Experts of a small language model: 418M tokens.
Below are experts of layer 4 (counted from 0) of a mixture-of-experts language model. Rows are named router (the router's row for the expert) and show model dimensions 0-127. Each number is 128 + 32 x the weight over its row's rms, rounded and kept within 0 to 255.
After each expert's rows: a language model's description of what the expert responds to; "mostly gets" lists some tokens that are sent to it at least half of the time. This comes from a sample of Wikipedia text that the model never trained on.

# expert 11
router [190  63 146 207 110  80 143 160 102 103 141 135  85 152 143 157 136 156 151 108  95 119 178 127 159 129 110 139 148 101 146  83 131 133 143 147 108 120  72 198  92 145 114 102 154  90 173 115 132 134  96 116 133 119 145 124 134 127 127  88 146 157 109  93 134 101  77 152 116 172 204 169 132 128 140  79  96  69  87 131 124 177  45 193  98 101 115  75 122  72 130 160 101 159 163 130 130 127 107  80 110 137 114 118 107 100 105 105  98  98 185 150 132 119 105  77 139 120 120 119 138 142  97  62 127 179 184  91]
Taxonomic and rare name pieces. Word pieces of Latin genus and species names and other unusual proper names, such as Herm-os-ita, St-om-ina, N-aj-ibullah.
mostly gets: " tick", "xx", "э", " Towns", "aha", " Eb"

# expert 15
router [129  50 138 214 108 101 129 144  77 103 133 151 119 130 145 115 109 102 127 108  43  99 143 156 136 103 122 142 146 117 134  89 108 131 145 178  67 168  68 208 162 103 112 133 137  68 155 142 127 102 108 135 130 170  75  94 133  82 113 154 106 163 130 123 141 124 104 138 158 124 232 123 130 140 182 131 129  63 132 104 123 176  55 199 120  94  79 108 144 136 119 145 109 141 107 160 123 136 119  57 159 107 111 113  99 101 118 126 137  81 134 141 143  83  98 108  69 140 113 164 117 146 105 141 138 138 124 111]
Subject pronouns. Sentence-subject pronouns after a period or "that", such as he, she, It, They, plus some nouns in table cells.
mostly gets: " he", " she", " They", " These", " tick", " It"

# expert 13
router [167 104 139 123  93 154 107 151 163 127 123 103 127 167 111 156 154 156 114 142 130 139 115 141 107 131 123  95 125 132 159 172 125 114 129 116  75 101 185  98 126 121 151 116 103 153 167 123 132 157 121 145  80 107 146 191  87 114  86  97 208 141 143  66 145 144 236 186 132 158 147 139 118  90 138 105 134 156 163 118 132 126 113 123 106 139 124 123 115  82 113  99 245 152 157 131 154 156 128 116 113 103 137 118 165 137 129 142 118 150 172 107 138 103 137 122 204 149 168  62 175 139 139  68 183 169 186 197]
Personal first names. Common given names and pieces of personal names in lists, tables and biographies, such as John, Thomas, Eug-ène, Alf-onso.
mostly gets: " John", " James", " David", " Paul", " William", " Robert"

# expert 14
router [126  98 121  90 152 136  79  98 150 191 139  92 135 107 137  84 134 175 112 148 147  72  76 179  83 153 156  81 112 150 126 132  91 110  98 165  83 208 105 132 163 197 129 156 149 158 135 101 167  90 104 150  64  89 179 175 105 177 126 121  98 105 137 115 136  73  81  71 148  94 107 110 133  67 163 159 151 163 147 164 104 166  77 121  86 157 100 151  99 141 113 136 155 106 112  72 115  82  96  46 120 144  95 115 167 132 146 113 134 124 139 144 108 131 132 112 113  63 122 129 121 168 156 147 144 118 127 143]
Determiners and row starts. Determiners like the, his, their and its starting noun phrases, plus table-row pipes and bullet marks opening list lines.
mostly gets: " the", " his", "The", " The", " their", " its"

# expert 16
router [ 90 174  70 108 147 160  78 101 117  74 148 115 119 142 110 129 175 153 155 122  72 141 163 141  99 137 125 116  99 112 121 127 162 120 130 115  99 116 152 146 157 183 150  76 139 149  53 124 133 171 139 138  96 132  76 108 132  87 117  71 185  95  74 126 165 141 134  42  86 105 116 149 144 139 156 130  81 108 134 143 110  90  88 132 124 203 156 161  95 149 123 136 160  95 163 144  70 177 121  88 209  69 121 100 116  98 155  97 202 138  91  90 160 137  81 105 124 148  96 106 156 133 100 116 138 136 135 109]
Table and field separators. Pipe separators between table cells and colons, semicolons and dashes in infobox fields, as in "Apr | May" or "Produced by:".
mostly gets: " |", "|", " —;", "):", "born", ");"

# expert 7
router [ 78 157 139  90 194  88 153 117 181 172 178  77 150 174 115 156  99  88 153 157 113 128  99  91 156 101 130  96 164 151 145  75 147 159 178  80 102 113 103 161 139 176 143 132 133 129 144 133 131 144 100 105 191 150 136 168 148 136 143 143 134  91 164 125  75 154 180 100  93 164 155 150 123  90 158 120 172 150 141 115 157 160 116  92 174 155  27 166 141 164 120 101 139 143 160 166 103 140 145 109 134 196 135 110 163 109 122  86 170 165 184 159 150 157  44 124 133 171 129 124 111 120 132 141 106 165 123  98]
Sentence and number punctuation. Periods ending sentences and decimal points inside numbers and coordinates, plus commas, colons, percent signs and table bars, such as 68.917.
mostly gets: ".", ").", "%", "\".", ".\"", " ."

# expert 22
router [113 200 131 105 137 121 100  97 152 115 146 160  88 164 160 123 105 192 176 115 150 121 143  94 136 139 190 100 119 113 113  78 141 138 102 105 168  60 151 154 179 140 124 153 121 177 171 123 138  79 228 135 162 136  84  84 139 112 172 107 105  66  79  80  59 170  97 100 168 107 136  81 118 124 114 101 119 167 113  87 120  96 116 100 127 149 166 159 150  56 120 126  95 124 143 162 145 150 153 138 183 130 111  94 123 126 146 111 134 141  42 157 145 156 121 126 149  96 152 131  81  93 121 162  99 119 125 125]
Single-letter word pieces. Short letter fragments inside split words, often after a prefix or hyphen, such as "out-g-unned", "mile-p-ost", "twenty-th-ree".
mostly gets: "-p", "-b", " p", "-m", "-t", "p"

# expert 1
router [170  75 149 167 135 103 122 161 145 175 107 123  65  78 125  79 135 159 130 131 150 174 126 107 120 159  68 104  79 139 108 161 130 107 209 194 135 105 103 109 122 119 160  90 114 199  91  90 189 148 123 128 138  96 125 149 116  83 106 148 174 143 109 113 101 120 133 163 119 124 109 110 124 117  70 100 144 101  70  66 146 132 172 100 148 149 159 103 137  79  94 109 129 122 133 148 142 121  64 151 118 155 107 152 197 199  89 126 128 141  94  85 103 162  87 132 172  88 150 132 131 138 128  93 124  92 182 185]
Foreign word-internal pieces. Mid-word pieces of non-English names and places, often with diacritics, such as Krav-ch-uk, Jo-ach-im, Gal-ap-agos, Chiș-c-ăreni.
mostly gets: "š", "iy", "ı", "č", "akh", "har"

# expert 18
router [152 100 105 136  94 187 135 152 139 126 125 132 183  78 158 140 242  89 146 110 145 163 121 151  94 112  94 129 146 142 109  89 122  99 140 178 162 131 122 118 147 112  69 145 120  99 111 167 104 141 163 111 154 173 209  96 136  91 136 172 147 118 148 126 192  92 109 127  93 129  54 141 123 115 100  76 100 138 146  88 134  62 164 124 146 135  65 110 159 149 122 110 137 140 118 140 157 152 111 194 215  84 165 143 142 149 103 154 110  97 143  72 125 127  80 166 157 137 137 138  78 152 109 136 116  87 137 107]
Verb and word endings. Middle or final pieces of verbs and words, and verb particles, such as up, off, found, "fulf-illed", "dism-ut-ase".
mostly gets: " up", " found", " used", " off", " take", " down"